From a checkpoint of a small mixture-of-experts model trained on Wikipedia.
Size: 11 layers, width 256, vocabulary 8192, 26.2M parameters.
Experts: 40 experts in each of 10 layers, 4 picks a token.
Training: a variant of Muon for the experts, 5373 steps.
Below are experts of layer 6 (counted from 0) of a mixture-of-experts language model. Rows are named router (the router's row for the expert), gate (a neuron's input weights, with its number), up (a neuron's input weights, with its number) and show model dimensions 128-191. Each number is 500 + 25 x the weight over its row's rms, rounded and kept within 0 to 999. Numbers have three digits each.
Before each expert's rows: "gets" lists some tokens that make up at least twice as much of what it gets as of all text. This comes from a sample of Wikipedia text that the model never trained on. Tokens count by the router's weight.

# expert 10
gets: " in", "ed", " on", " In", " at", "In"
router:463502538451460497469550490530499521519517484480503512485528504531525483535548466463540486468488490504516509481513473554533455533523468500506495455530545513500495541462506492493535521478487525
gate0:493514520485525495495471533499508436518542506490490535471488463528494522524539472543468503485506517460509522471490569504516466482506503477535528468492470550540474505444507465469520503510515499
up0:528502507495484546482494510491529496480497463531476489476543511524501525478497523473497518519510515540443462520475486463463572523485448516525513514507507508500495454523483495515512483424510487
gate1:494495510492483516479522566513495500531466528491521503483537492543484504498468495504518459516560511517501470499459517516513482501430495476514502513430480499497494486528528476466466515481493510
up1:501448522479453522468477506497495496539524516479495574512529486474508488496506537523552458488510499493481494490530458481542468516489521480481528479568520515538476442496489507489497524495478476
gate2:513494538440480504464513527507518500454519489524486553517483511458533530527485492506450491478487458481525467515460465484565484533500489474505517523479493576492482509462472450501474552489487500
up2:468484517502498506519454555535474504527465499523502476492440488509463511516491512509505511497521562519495489479501537492473476532513471502511507481521454488488497533488527459479472497469496495
gate3:510484516522538513466453494495474477494520484471495460504490483519502500514503533532509452467484481476485512493529464532519518476535487502552528489511538503468468539544465524501530519523505492
up3:513483489505527458527493479470506496508528497489471476473515499477521520524510481485461533483486515481477503524457549468517457509492536481538486486531502497512500546512470444528516503526522455
gate4:529515483489480474510498459478496480522493526495509523509461522522517495506467494526463485501493473500568471452480512518518540527460498504508553460475537511514468477463516532529548499518490485
up4:511480520489511486485510460495578504492505498496507509496485508525500477472488499506480533509497491493537446461530519527530528515495464509514451447521492516519494496532511509498533534481502510
gate5:462491501472482479468550542484479488499471477450530518505534488474547493517516511554524433491506491487518494475492495487482472502488503513494505516474498508521510491503524512495482540451520538
up5:516511454507519518540505503504498470535497544503493449466471509556472484497490514462475529505533493469462466531490489466500512509508521508497512536501458456506509486517489542510482479569520494
gate6:478504495488497480457536488522493517490505540469460479571456465524526509493513486492509483465476475462484507549478475540586493542511539487504484508513466451497468518466464470516512490480497531
up6:534499534541500504503511482521514491448488523524472491519479497520510466501472484465495481498483499498491450508497473518485518540514513509455505486502480485491497534456497505500470491519510497
gate7:489533515469489531542504508525466473501495496491499516534458474504502490515529484505512474525510484530478480527488480517475492479507506486509502522487492519545477530473478495512533539499493473
up7:512470478483515512490515488502480519486530467515479475513513489547471477500484535469484537492487462445564505533456527484475544480512510491469494535505459479492492439495521475496476518453502486
gate8:476495487544517515521493546500500515481525538490541492539506499480504479506522531506511447484481478490494509532546490482532493480583501512511456458566519531500507521514507512487491491511494494
up8:517546509509453506449465476477474459505480530526493554477508501508525516498499518500476506493526473490505502493463507444482473491499465483502514503502435509535468470484484539456499512563492471
gate9:463517525464479520454493480475508547500500488493518532459557534464508489487511528495535453509557490513463476487477475517495455499532490528526478520500503510497481554475479488482521506480508481
up9:466538541469534499478519471480527480508501476488502512490513511522482504459464508510523497452530490524534477477458468508536517500467465531476531506493526520521485522511538521502521521476486508
gate10:514436513447491460507536496530493479519553517516462524499486509498515501535488491475538468506478510500435530483502522472539486539479513462531491478493505459546500499470530481474512524490509560
up10:525469483458454480513504456557441478503485543515478493516497433504503482510511559479535499501502480466509502504507476486542492497499492502460492463527540490504475537508508495508505496452488500
gate11:491474528504486481538497507531508490474481510517534525531487477499527420483454481505486534513507493501492518518494484476449504471497489503508448493476487495497487513463543497531489519477476500
up11:533542497515525517494479491474510502490473512497499494481536523501493561514508482522506529498536535529485466515483500465530488470474513508485505480525518548535511465533483491488469484494488510
gate12:527470450527451491484517492461518468502511497495542538536512533499525520523486553445511476515509481551527485546472510497526499522506515534499483530463493546506506501452509487513487475506504487
up12:516467462475485529465495495468515481479521509502486517466495501444511480504521501472463494509468478490468482503493484467478501524435540509500462464490578461475464522514506518499499512539476503
gate13:511491501490529499492508455519490515471487504491485538508511494548519490531521516539495566459496553500512528519502460545521494525506474442520516547493476513487490488471470480508498448467468490
up13:492487523488480485527507462509522549500510488522486483514507484532512503498466483504460527476505535487517463491498501567494509539460475505499560538493489435520479530510478488506504474497497491
gate14:529509500456475502479491531465468479530525561466508529524489477538505496489481522497499456494465481446461497541472505481552500515519517512504472514460538493519492519500528492533491515554537497
up14:510467487474504483499512472475506524522518463501485516508529515501495476513539466500519549504559475526487513459456515523494486454527480496470545519512514485499497495549507486516469476515499498
gate15:462519494461483524468489474458535531535532462498486478490533499480541526513477483496533507488526495546503456513520440454505478525502494492526501518508501504466484520476479494488515515439491511
up15:504452528461483520466461513537564463495507484481471480517492504456512491491466521499529497499507523488486497500516562508514524504491494523468487488491480543518458468492488472502482515517485503
gate16:545539531515512499467510509504491498525501494480480494521493496512513452495489484513550525516558501521509516477544525498508532457505530504497523477469518565524513514447489511495527533487474532
up16:531501462458548509506511496431459497499484528521544513488483534467471551479502473523477512521542500530525473515479502466517468490507510505527483523452505472522510479522494473488496488565486488
gate17:539473511503562516497514475514463480527514482464534525453508500534529459477490489492536493493466452490527507464511473525532521479511487465534523482485516440486485471430517504518517526491521460
up17:491490482473516518490454452473477511483518499559491477464513476495529488506486502493490467467507510497487501502516496479546450553536501480476446480478551531541500508515520472505513483508503521
gate18:494485534533485457514561582492472508574511469507440483517494517514531511503505507473487516515518497512489533491535523547496519496484552499493542536508483515504494545492496498499477467518514492
up18:479479523533519467496485454474520508490470454534477430554503511504494496514540490506524478498513470520480501543562510534508445478519518526522502514502518509465493524480423513525527462513486493
gate19:496525499458462503500443470495495501503503486520483509505487476513517511500515535509476518497498561462456477511531473495503495508482483541472465448490548468528490498499496476493492481483507563
up19:489514497507499538527475466524526513517500472487525562477513534480482448471527479510490494516509506556494477529485478491513484512508524495488497533520484505470492496529486466512494523551482499
gate20:469551482518459547514514511522506541468470457533490492475511519484478436501524504471498523480520539503516468515493512564526535509479486498506517528511500501518534544498540469488513516488520493
up20:473536479500465521451512528489499535457481497550486546450518513533497499492509506490511518500487535488535485513493505513490523548488476489520502514512494543528503565467514511495506530487510458
gate21:467504489462524488483498556535490451525500502510523469503548458519533489529521482506551459503487513515496531496481522542475468509513476478520549473507480478550482530504466504504509513466506495
up21:467494494521412461504497475560486451522526562496480515515510519490494522522483428443542504500505472507491512499448474526501467459474538502507497476487505470525480534506473495472493486570474468
gate22:472575526471494482506523462493519559538495515539510479436471504520540472520495472522524473477499542506493559506489463510554515468502467508497491489485481467510475493487500490483504480546445519
up22:465524535489513544503479494514490470512514503537462496463479467545503469483509533510500468453501516469503484532495482499506482519489482554515488492517515440515464509539463487494496513523485486
gate23:485464524484479510498542472545499489497563524509495468484508530507511472548524527483508505489461478534551521501496518522486491507505513530534514475513538508490485514502489463507478481503528483
up23:505507545506500505479488462531518491515533526488513473475494504475515458521524503499492485488517555500541493485482476499514511498517503486521449455499503494490529519512462488511479501444506518
gate24:502495513489534499461461512512500530519490515495466459509497478502493522508494498508508502509487502477502527500529545485514509484504513541556488499504461517468511543519495532513513516471499526
up24:487500529476542509493492495495528460481517481515527537506511518507478453487515483552515511508529508499517530514506492504519536495509521481475459473508496515477507447535485487480500492490489492
gate25:528500509488485524434485519526465512519500532484467489523537490523519484493506474515495465481479465458473484472511496487552480508512524488480519498467511450569456434503495465485507525476491507
up25:495526461519497531513470508520504497518495508497514464480460493482533554516489528496482482529522532537478495494520469537477510506478506469492497491519480525448500485493508468486499512476505479
gate26:480531517525510465450539536534436478464496504508488523482514464527510474466443481497526457494473510524510474508432526515470491495463463501514553451501494504483505500516503505496519529502508490
up26:509517556487508489499475535442524539436506530601483458520518473485521530507558483504510519490500482465505540539521513461513540505506524519496491528512534506489509497472457510498504489493490505
gate27:484492523453479485507494489493465442467490468489439494488533485515522481514500505505507489463493505479446499491506522515465520473503535472521484490495538513529515477544480502492504499492529486
up27:458511493539528477505468519513519544463484555531465502497468503468479532530464487522533458502467518523494506477491465528476500510544480512489525496507476487511527527462480469475499520474492518
gate28:477516548484494468505510480459503500489506467498522501493522522478495527488491506430540513482499480468537511511487521491426451513468502494456503503454475469521521505521528553482484441502517479
up28:498507504493501508531503497539468515516476507503460497498514453519521513522487514548526471507485498511490491520514500524517492477541491517504509521533489543501497505537530434489499498514523511
gate29:519505510548524525483513466519490534519527493519504494518514555505502464496535483485527541522540509519485505476493496494469493547517472457483514510525501495509497484418475508536491481500505504
up29:469515482483519521507501471447545479519547532498458506487523505482495523494516491509522520505512517499544532510528513502475503496537451497492520546512476483463524483503490450472500521560501506
gate30:475516481461521507489520494510464509445438508467472487514527497512507466523498529507507464490489496464450531514541477552489523531510504471547468488529497542524537531513518520477487502514503545
up30:500507508503502513492490461475468490538464540518478477513482525498494508503501486472510505480509520497512485451546471468483481494450546498495550491488531527554500439510477521518520485505475513
gate31:444494509522476478524527482494502506502552499447489522529461493486470475486491526506549473483476455467533504526524463493512511500492524521474518530520521478487524537524554515482483517524467474
up31:460474504506498519526490466491500501469533480527534491486506498514492499522526563473480536487504494480537507516507493507473463480509487520499488525555472495454511510509492521472427478475499533
gate32:501526516498497537527460515480542496465528508511493504479550465503502502489467464451504497506521522491479523453505526491491488507446501473537526504522502497535488479514484515508484512508509479
up32:537501495493502502478526486496455468478509502554507518510486466558511480495514462525461467502507498496477503522493501527588482490544537485486448508484501557528479511517484520466487480494520487

# expert 5
gets: " |", "|", " as", ";", " de", " /"
router:481531514478520561501534534507473482551524438517527525521553499501522473508497493477491491498495484503514519503460507529453483506529478555516457462515544508524476509501489532466525536473497535
gate0:500516532492472489524543494513465506521524476497502488477475522527507519510437481483490540504489525489496515523482527537538474496498493507517481500481489501546499530498487534551448535475506561
up0:504539496536482513529508473470506482473450498497486495522486459481507483485536472515497471515497469517467519491453480502468537468493479522514483501518495485478474515461473476495576459408552474
gate1:518545475455524460457486490473500500516538509566544506442473451501491513515513497513518520496503530487508477520508490521471479481453481495473487515528526481483509501458507488508535491501516473
up1:497539545452502484534474533506450478509492482464500527535519476554512522504492491525457497506538432514503522499484507523508478509501539524475541483506503558458491512532492514526481543487491558
gate2:524476465504463490501504512504490533479508485494497501486499510482466456465487486544467435482475521514483498484460482509461477463465507505561528490482524483541495476510501518477547517482512537
up2:499513490514485512537512413513524509525547492453459546528499488534503466481550468511499509480479490507484516469496467520461465500493521454580502466488496471516516452522458500456471474470518519
gate3:510499485491490444507565543489512494542470487489505469484522484503530548519473499484484495489503525520514515512470519479482514483495514449518508542459514484536470476491510529486494479488503516
up3:461506498522489449517478502466532520481510580501488525545522473533521489514524518495486496490502522518504509543507468515421512480491486475488518544519508513476500477481510519457466470468516514
gate4:483509522477535509552509506510528531546490507493466491504518505508519477530460495461518519478505541508515450507494510501485493459452519488534528480489486517483481490488487510563517541498516456
up4:490496498463434458478529539500529553464495485515506489529465558458515527516532510524491476495508496512520500502483502550517490478476535457480515495459546523505483546531493492521472504523535518
gate5:518467505492512481497480499505479514529524486488484500494504473536527462528531501502509481498468531517481538526497505485496506536531525518503487505525534483483516516508549465495488519442514513
up5:442489489518500495505509490569503446510491572504535490493448480531510437499471515517516520483494447484462532497510476497490547450533496484529520505504473508511529519483501520492542474488520474
gate6:511525467480477490513527485469500526553497473495483521535521521516502524517484521458536486494524451534498515490520502489516508528476481514508484526502490523510501516513485551519487564548505507
up6:536454447519494499504538517502499484486532470495536492508466495517497480507446514531476491508489478513488490508526533524547480505455517495519464459497484482482508466485540491535477472525488509
gate7:480519525472446556523479528526511516521498517515484547486516557483488484521486484513497499505515544492516548462501462494513488534470507511474475493521480502525514477460491480498502491510521487
up7:513504491451557508517530458511530497489490566499503555520501516538492484532469536489493486495458524519479574515502533523503477486486506514489517478509482516495524477536510504538500509478520499
gate8:487544515477518506482539489501483507464457497508526531515506472503504476492467495507475481489496501437513501497506486509497502534472519445546518497496448532561513523534492544504494500517524527
up8:530493491516517498491534548536470505508487496509530515516501480442485472500533460512476539490512497497495502520494493491500481520464479481501506510526488533478518481543467510485455502485524480
gate9:460490499476486472508468511476501493470484472510526499450475470469506497494495489501461542482490508508542511466477494514455497490531504478507484526532591506494496571496495540448481472416486483
up9:455464508490526497503495527495494521553521502528544502488477530446485511495459486516478551498480501500537511484473522480510498498515532511525466512527554525461491556489539499515470463439505479
gate10:497480532528529483513477510455471482478527466511523448501481525482487466509484507511545500496552488468527508482497537496470494491469517556496519514525473501526481532462498515467493527558507521
up10:480519508547516530480489522525469507509510510497502484467488513501483535511557508494468493494496485498531472470507519480460488522532478515539504489485545457507493491497521508466491491564472523
gate11:526512492503518504501547479490528558482458475502501543548513516519510514507518499500515472526554495481486485500520483481473410524479502485482494528512514509537444485515511493505514494461517536
up11:533530455506534498526518532462551508469443500511508537510513524517498496497514499457501500522525475508480486509526491471484454478492463495515516486478516520540466497521488519479504527475494536
gate12:525494525493505502500472535500555524524547498491501462464477476517516528530496498494507494491504552534516520515529500477511486507455465509523448469507509469527491532514523448536535474461508543
up12:496478482499528502491529488525502541547489472479483503515507471498504477485458508515474497489529451466498511494500529470501508482472532504484492478500515545507487473514496556497541516561501514
gate13:503488506464458491486497464490501502500471515526495504467504526458480493511480511521529462497483534501495435471485507527513509527516461497512513475513491517566491543511482452473512520492503539
up13:521507474516467506489490498509487523475519510474477487501478457519529509506525526543508510523482540478483490552486499496502525499470501502491550482503515513463504526500503469503492502490477517
gate14:485516535502471485492538520472552502515537538504531518486508499495521540532473512503521484506513473458519488498474500478482530530476522467523490505482487469531526527491488520533469546525522513
up14:510534517504459476504530516481564500522514495475489517499521472504498557516476508476485518496477526452531503534476484524458528522474525465504512491504516506505503531519467500503482491549507473
gate15:490493501484480448476427513481516466520520428494473460503516480512494458487462556544470482478484515509470529464481470513500479488501526499443502481487522488516477487450496512430515488452480536
up15:506506514503503474462493477514487503496481536512491557531528537433489476482481419463483495521488470472507483512527479468543472521480510514529489551510452495497512462525517490493470519491517498
gate16:452537534457513502546459545518484467460517459471468542494503455500508534535479479488500563480526488495520494512478541486485483464489483474497535476535466497519502573517513497512480514501506477
up16:431520550477525507521489514529466472480481540486432448494498463500513531500457467525542565491523488474520462546526490528509506475476508477499522503496503502476492499501503494499513487499493510
gate17:500480515501485462526501465485478491481558489535472490491485484490502483493509522499480480526516528488496520453449512455544494514430544519503436521516542504503464485494506501512487484467496528
up17:458521486469525487490476500480486499506473526502461526481498486490505450492486491507512544528468546458480491483474496484484519528466509487478491475494441509554491459496488516516497524470511513
gate18:481507499510549545561455537525506509503538542496500484496487481488548461474475479506518473493501459481504507472524526512484489506499482494506492498472471489503486507468513493491521536520502509
up18:497474499551490517550470529533535477508502535492498468484460447495534495470453503545478483515478464493537493498484506481433515516484489497499515488444452457462506498513519500522480505507497536
gate19:516448491509474531487533490476507513500500481505510517532549487441522571513529496535544527501485485485445476491488471493525482500498520503478451491523549483528485502500503501482517464513504513
up19:509497502512467515465542521496473488453492425512508564495490454512475541491517528507484538490510530431490501471496526484544464509508459529501505487517515508498500482492481491498516455529493495
gate20:477523542499506515524439470477494502516497535490480507517513525479545456502499459472522408513524498484523523502511485485490500475495499504486516463479460484481507504489528511524543501525464519
up20:479537518477509494498487520492509469499457468509480509488518507489525513520535451521506485536516482502516542503454532501481519480484491499518437456545481518474483541525513494478477548522490530
gate21:464539493467508513471490523529461434532544477491495481503501547522505490511480492534549497484545505491492489463489546504554463507517506467491546452483515488494483533459490496523549532477514549
up21:501511499563461511466458470497534523516481545491455524542484535474493508479480488500471502511515438455466513546525510467484523498466458511524467482541514503443517533480493508513487471445514488
gate22:561501546477464526505460504497500520479505494504523508513527490547520531502485506469486530509509518448575516522487487463499529538522491474481485534510491495527497534489529497542457499463542446
up22:515515511504501516479495505543508485472498477512509466504522491485510545484516543527513518500517465460557514508494504468477455519507507510502505485515534516507503433485495516543463508475514494
gate23:499526526478549513526469504498460490520487477511524528522520517489501514498490470504519506528486499489521478496452489475456495483486530529512556537453506511576506489469494529469541500504486475
up23:492503466485497493447512516524529474507477502519476487509511549501500503506465453513518478493523454474461450539469499522520515473514495482507471478503490502528463530480530545531466500500496476
gate24:456541507501467464525516552503486500477519527491449548501504511495497546519495504482529537475508509512527520497485495440492551495517488540480520474547451503503495543508494488487512513534515527
up24:489533550503516533517429476497506513483522529458502462527442505527482456483498498512452496507523513474496517540503507506541506511437513460513515534482519520546487480436524450490487455491508510
gate25:520522505507524490490498482497494497499483513447508517468495522521505435469488531465553488491462531493516496557480493507494469509527484521444526485503511506516481457453503500539452531507500501
up25:484488484530504505548484474483487544520477478462487517500494532456484493464521493482535490473520515489508517519483460503513449482497499468476531528528489499535438473482500465506481504466519524
gate26:535510489509440492480533503490470513519563502512498484533464510503507455530481518526494474544499506502509511502496485465510488436500515555529457506521502492502479484493479464484497530467504516
up26:499500491486528515469461469505526579515470478499484476509539517483481533465457470527514503491506471528450468486508457497546447533521477489472509488497516486499491471513517531491526470495493522
gate27:502500526541511484481497493518527486496484504444514473507494500452524492535497560526496441504526531480465503529506496509486487490493450515505498495499502497498500508475484492470527551496505475
up27:485487504519473474547482530461491533523521480470486484510501517485473499498466560519487480470479499499490495471532486503466521481493494514483520479521488510464477524496522558542493503483478525
gate28:488505532453496489527503500535449482477478553459493469472459499523498494508478517513473486474535488473471452516486485473464498510501515515532507473461502509517497521520495511490465537544484484
up28:478553490503530488497475491484496495499508479493498460465520498486534488486521509502516556495493543524515545486556527491552514511511481484445455495494518489493508524522554481510513476547499522
gate29:518497479531512513526523473498456524480519453510498451497498514465554463514556547493513548487506508552524500492508492495510504518516544472487469489494511487535497529504505532474511480461525515
up29:543508482473486484487485508502503497509486496484502490509515450490473497522475481510539508524521515464544523529478490500464498502476492508506481505513518497515486490440543489520512538494484508
gate30:517478523493537506483496521530454476524534483464484479501540502567518462506511492534519463500513519482475468514499509520478472512511470488520541526535487500529493502532476521441484478465529503
up30:512488500495479488525496493430506534526427486473467509514489521500482498484526523500511509493499544521487475544532460530553510507484476479457502515493524523494479526494505476458530509486497473
gate31:510500540452492439480505482546510517495495503503534504463514481452529465536478473513480499477534531471483538500489531508459480530517530457536495528498455524527495508530451533503533532469507524
up31:464496507483500517525528515528493473469500494496561507473487498483530447524517490500527493504514526525551491471503502536507507519510501513528514506497502497527492489462506513542519523491505484
gate32:476495531560516459558478493478508479541474486525412517460466482503503446499467511513489527515471468471540524510528543489437529488466502546513491461500508496475512541505525505516522527470500484
up32:504476471495492492466499544522466505453541491492503495513469526505510495501511513504508512497460505550486541519522519521474520466509458513472529570496499499483515558489453518518485515477491489

# expert 4
gets: " |", "\n", "|", ";", ":", "=="
router:470548510460516571500537553512482481516522481502510547486512481510542502520475509471524537482515496493502552503493497527443475499501465536529472457507469478505488480518529525517541527498505529
gate0:451471510527530525502520496486474517456499538522483508495516477468497481510514498497525532487487516520476470501494491546505492474491519508548478535466500521534478524527468474478510443481540489
up0:517523507486493518506474517452478502491491504495509541462489516460505543449499439498543497455497488507532507482475510477490506516505499534473484513521541491510518554509480564493535527513487546
gate1:470506534488490509528469557519490493532503503519498488472511519497512470526509473519503493467501495481513505520523529497527480532471537479535494523469471448512502474492527537462501512512474499
up1:508558552489489484486472527463467460490525468516473512446505484448527474514469530492502494474482525486526501528499536526531434495505504507530492529493499493500517496443520519469525515471516472
gate2:495508493510505509528498490503489498495475453499458487493503469483501490498465462487484507529541469502478494471498493504520515515513522501493482419489526524541489487537450480496522478495485467
up2:480507461539509472504548507503481547466498458449485489476546528477483468489511439477519497517526461502500473505482453512565515469510523505527460511464526501518488481524495464504506467505494494
gate3:496476497478524508530513533507489468529510520523462532518431469494545502507518463481480549484498487468538491522487540504482498493443512451503495528484459504549515541526498452506452496497543567
up3:505561492518500542473520519507471519544511459469524471501512510486489492505464521541480486506538484494475499487496471503502488497515551518485487520516484495488493478502517510537486554501465473
gate4:477478499483526518513478505526519491546494491473484511495472513480524515522495520483480510494502495489457541485527494495488471483465495478539520514511537517516538491474516515523520548479499510
up4:563484484479442470439518479485521580464495507484537485537509539529529490515557506513506490487490510527488520504475446488512516489472478470481539451497472491512509517519463544475514505571492492
gate5:496476538454507490474536487477495514475487487505521515514555490503498515518533485518513474507503550546486518495522494495508523524506495533496477490462488456511547511530472526490526530470508542
up5:539534518485508496533497473461506496502497495489516506563533504461507524482523491482509469521539523523491526487525520502496490510476508573499499486519448525483503516531479491502488520521513491
gate6:499506516496506511489495508480499523525475495522497448497492487530521468517514515473484489508488470495444499484521488493477491525451474525526506501533477524508492551490523510491475511453490526
up6:509493491473546533498526504521523494471511527559521498544507520508499486492512461525524497503515514526461509523510483519530491511507499487540508480457512494478519452502485539515491493499478461
gate7:558538485486498476518517551546493525455510494499505499497507473501524528509499511477509480495460470500481495492515494513526497495496490535492455528518512502485492550457541557508539514509499535
up7:495491481502511463533496492487492509503531539526485510509557483432458516505472494505565510524495529499501566518486517522521475524455496513523488510528493522509535499496538496481501518501511530
gate8:513531513540497533519518513517473505515481505532469488485524496513521465536530475526540516498442486523506560465492502459470481493502483509487480492521446433506513500502506502509524569526471546
up8:473555475506506516506502504557488468482494512507448491462513497478501491500509498521528518490467484513500542444466507458555483497515469484504508505529488490499505503467480485510505529500498517
gate9:451484499510474466516463465512484486509497473449513487521544467503506507509508483448484539483529486522481521461489524457529509529490544496512534453496555488529555492502501527507499486539532470
up9:563453512465527510493508510532513494491526503543458515515445507464506522484519491525469532506459496469538500535495498529428502457530475484489453508505484483442484520541500505498487489540501494
gate10:470522499504490516484541530516503493458492510525484522527535490506520490503490498485516518466480465501475483494468457524508489456527510502540475502510496502517509514520482525481512484541487484
up10:479525469505525524544514482511528455490456478477508503461563482460500495513527468506548527505522513501488506463489498516470464515500436524486506447509506514538505563506478473506470495484502514
gate11:535493542550485499531514555512521590514505514451507473488512474544518492522475524520514455492520546525500484481505547525514476520440538495473491496478502499489489477497518484486481538536514501
up11:473491473481504538452460484522528477480536501539519512484463527446514491459553477500505510497475455445477517523476467494519524523533443467479483497507503478514501500507470480523521518483498486
gate12:522498552470482535523515517524483508517490536445526525452507500505501483511514550521503507504502526506452528477514535451473468505477486515483512506527491510494510543486503516541527443508533516
up12:520445556547482461481514468499489538515475495503538507503518534487475485508462535492509486495501497482538512554522494479483511508496503484495502469536493579463499518542492486487510533503489498
gate13:547523496468461539539503509508511495455486538521474479459472534481469476501476501530493485523526501526514498471503523521524516486498490546485512523511515486505507473456488471479521518497519492
up13:528477513492493501523448492495479458531484494512537486457481508508467501506490484486502533523499526499492502460512481470526561540503497583523532500493506457502502526460513496506478502528509515
gate14:498499525480501507508517469538502487524519479450550521532494493487515506525502498497486521517497519508556511502488496519509436498497472487501479495491528493502546464500535521480506501523504523
up14:535517488501470527472524510558547513507470516512496541493485479513498481493483505504506500492494476505484455527497464470488489506509512490522471479533474516513491483538472508506521465552517475
gate15:471532504459472499522452501506478486513473521501463497498458530521521498488512481548526508470569516484502496466493469470519497542508545503522495490485487540527479511523503527489503494517517505
up15:482481496517487487531510525544460500493525488526516510501529445509502504502505483427475504488454560522503475534488541525535501466460518476466510536448508496500534506477476517475525534475500481
gate16:544456526471495488507478534496498494449495521483522502480478467497523516503495492532553492501509492511537497495520551477551477549470493524475492491476461468550517500472506506495531524515503484
up16:503536471471492493494531482454503511510499528523497499503537488515476501492512489528496502503476506510535538497478471528496498463565474504522501506507510494510472507477496499513507501513489503
gate17:495576526559479512465501491529507455465497543544467526490505511491508474523455509519533489488453490493528502529495478506532553486529509475512472517497491470528509523519440500518514522510491527
up17:503465490473474515485486501469490466514484502434502469480481483499479490489486533524484496494558524471513498509496510511521509512493511486428518475503538556463498515548497551503489479495487493
gate18:501485491502514499494479496513506508567498465512447467521501504500509518482513480540513468488509497538462500539528472467439497466519502508462503467523467529525487514552524509531505479542524548
up18:452516482485463537536528485499494527495505482516496526515511495489494487539489553466524510499511544473531474478507475494513518497518559514518476506466501468501511509461468507484496457490506509
gate19:498499533489488465488461506462485509477563505512472485497493476521475534488478518501494479497555488514549514494513524509450492502507495504472472471512499509487500511515518431496486500514527518
up19:481523549470517487496469513498500510455455486484501505494495474490494494505501506509512486500542491467538518472490551486485495512481474507471445527514494493535518540482504477508480482481502499
gate20:489462546473505498543516502550533482509464526491496546510483491550511493547474516518527517507557542531441490486562497497431459510516498445506528503466482509509516524543519462516506520523523498
up20:522486516507493512487510446520475507458549534461507484479455472491485535481504517532548484508483528503480527473481487491484546477516498533501552524551501484479507556514496489482502532465548484
gate21:518504535495474481516540521523564486486553509473509524540492501490530521489508530517562491502536466520521493517520488532514502530481481506482557494490476508516508525488537499481507522466492501
up21:495454535459490496488469483510517491453550539469542494523488516473513481502500535540512514507494454508480531475517434539508489536526492490473512511512476524512498485482524517503524430482505506
gate22:519551507539535533505505494544507524494512501507518491495525492517509458522503450521503499488537523455479505457490525512481482495512488478519502476541500477522502504511463506487513530474509499
up22:490470494541523492530496539495506497536498484520518481501542514507489474482469485462525520510552485457511469460468539468509485505424525478518472495469499507520508498505474491480430495478500481
gate23:482484482506529496525524448500533556464513520474518493506541530488524461514542506479489511504495524540515527542520441481531536511520509538521480474535539489483501509484498446530473486482510477
up23:452477502496505473510478485472477528547535532510483506502515501463480468488493530501491495497543547492530513485501505487524484473487508491502409515498518501501503567526512466490498470516515526
gate24:451547492489500499520489555522481530473508490517525473462516513508517484521548503508545494483482504457524476487546555489527482498508525505503540506513540511522487515496502553518486536519512502
up24:548518502529464481460588464525521517490509485491533548575492503465512502471486476490494462531486498519485458532468481533508516486500489515462508495477495462488486518525476452490476479551490500
gate25:488477497537517501560502486452527464524449544520503494529530525536539524485533537487507508490513450491462553494491477499483495499497489472521550498545505514542532525515522518536517468519500503
up25:515555506470536495465475479515461496443516448489537483514462474496481479500507461475521466525487514519527502504519489458501445501485521525476470524502485497448469499485500497492467470542516480
gate26:488480496506469525468503468505480465473503469515527520488486495490497534506452486493448488505527491469493493499489560509484548485510451554514429473452489489489501483515532515510524474515511502
up26:536503513463481469501478466520489542513527532489488496526515477466496530517535529484495455507491563481468496492506507498542430496486512499457553539499503532515542512485516500517508520534517498
gate27:501490510503524524462518492504485486487482505507505489463477482489506523504491472474521537497530509533467497504468540514482465492511493437510460526512486537513507551513518487527487462475517507
up27:531501530523538543510498522504504476464445516477512467458477503536485532494509539493472507487489526497470510526516561520431482506467470473498490507502509490489490518467514507512539503531526465
gate28:519517520456488541515553514556500499483482479505463516518490498521527519502523519474539484474492468519476527477532550510491511514481476537496451470481499486524498485497484490535503562514508551
up28:513495500495484498473492500461516475505486548528531502485470534497513500512495484479487494503564512482501492475518519488498475494502557452500524515488503513473511470495516550507463508505491485
gate29:492518502433463473479491514476502469484497488548507478502519486493528510502464520480483506476484483473490499529515478489481472530513461481474472515504492496487533462509515524511476513504515495
up29:482445485524487524481516528523486472487517581478455495506516549512492533534497488542488472507469518524525496509462499459483547521499490533499495514460489498507508499520567490513502507492481483
gate30:501519509453491474505528493486521479500506543471494532514442502522467481530482511512531507510481539554466457490511477524480475496485430507490501515490495554524513514500473493499481495492509472
up30:487532545479503468480469492426480506502467528481540521508476517492466549487520529474480553495484506464514497514494542472530492516484506473518514485509522490481463508463512504515488464524504514
gate31:542487517503484502528531498492472496506519533501465469530508502443526488521513526482502502501482455523430531491477474498503495479484532520517473516518501524479464488460505466507499517515519502
up31:542545494507497538481521504521532487473464495529529520511485535484489500469470492503491486507521432534487538479456500533531468484551543494527529486495507501499453487497522467496518521488502500
gate32:475488536491477429482461566468504536503523489485505487510486464489524495496513495525489461484454550509482487464559510480502487527475515486517536503490517508464507545530483527473520563482503481
up32:500505533456507496495466543493522556484509507514471502475542486454516510518509463484477491477477519472517527523510475497488515521435464469536466508513516491540516455495522505508468520478502516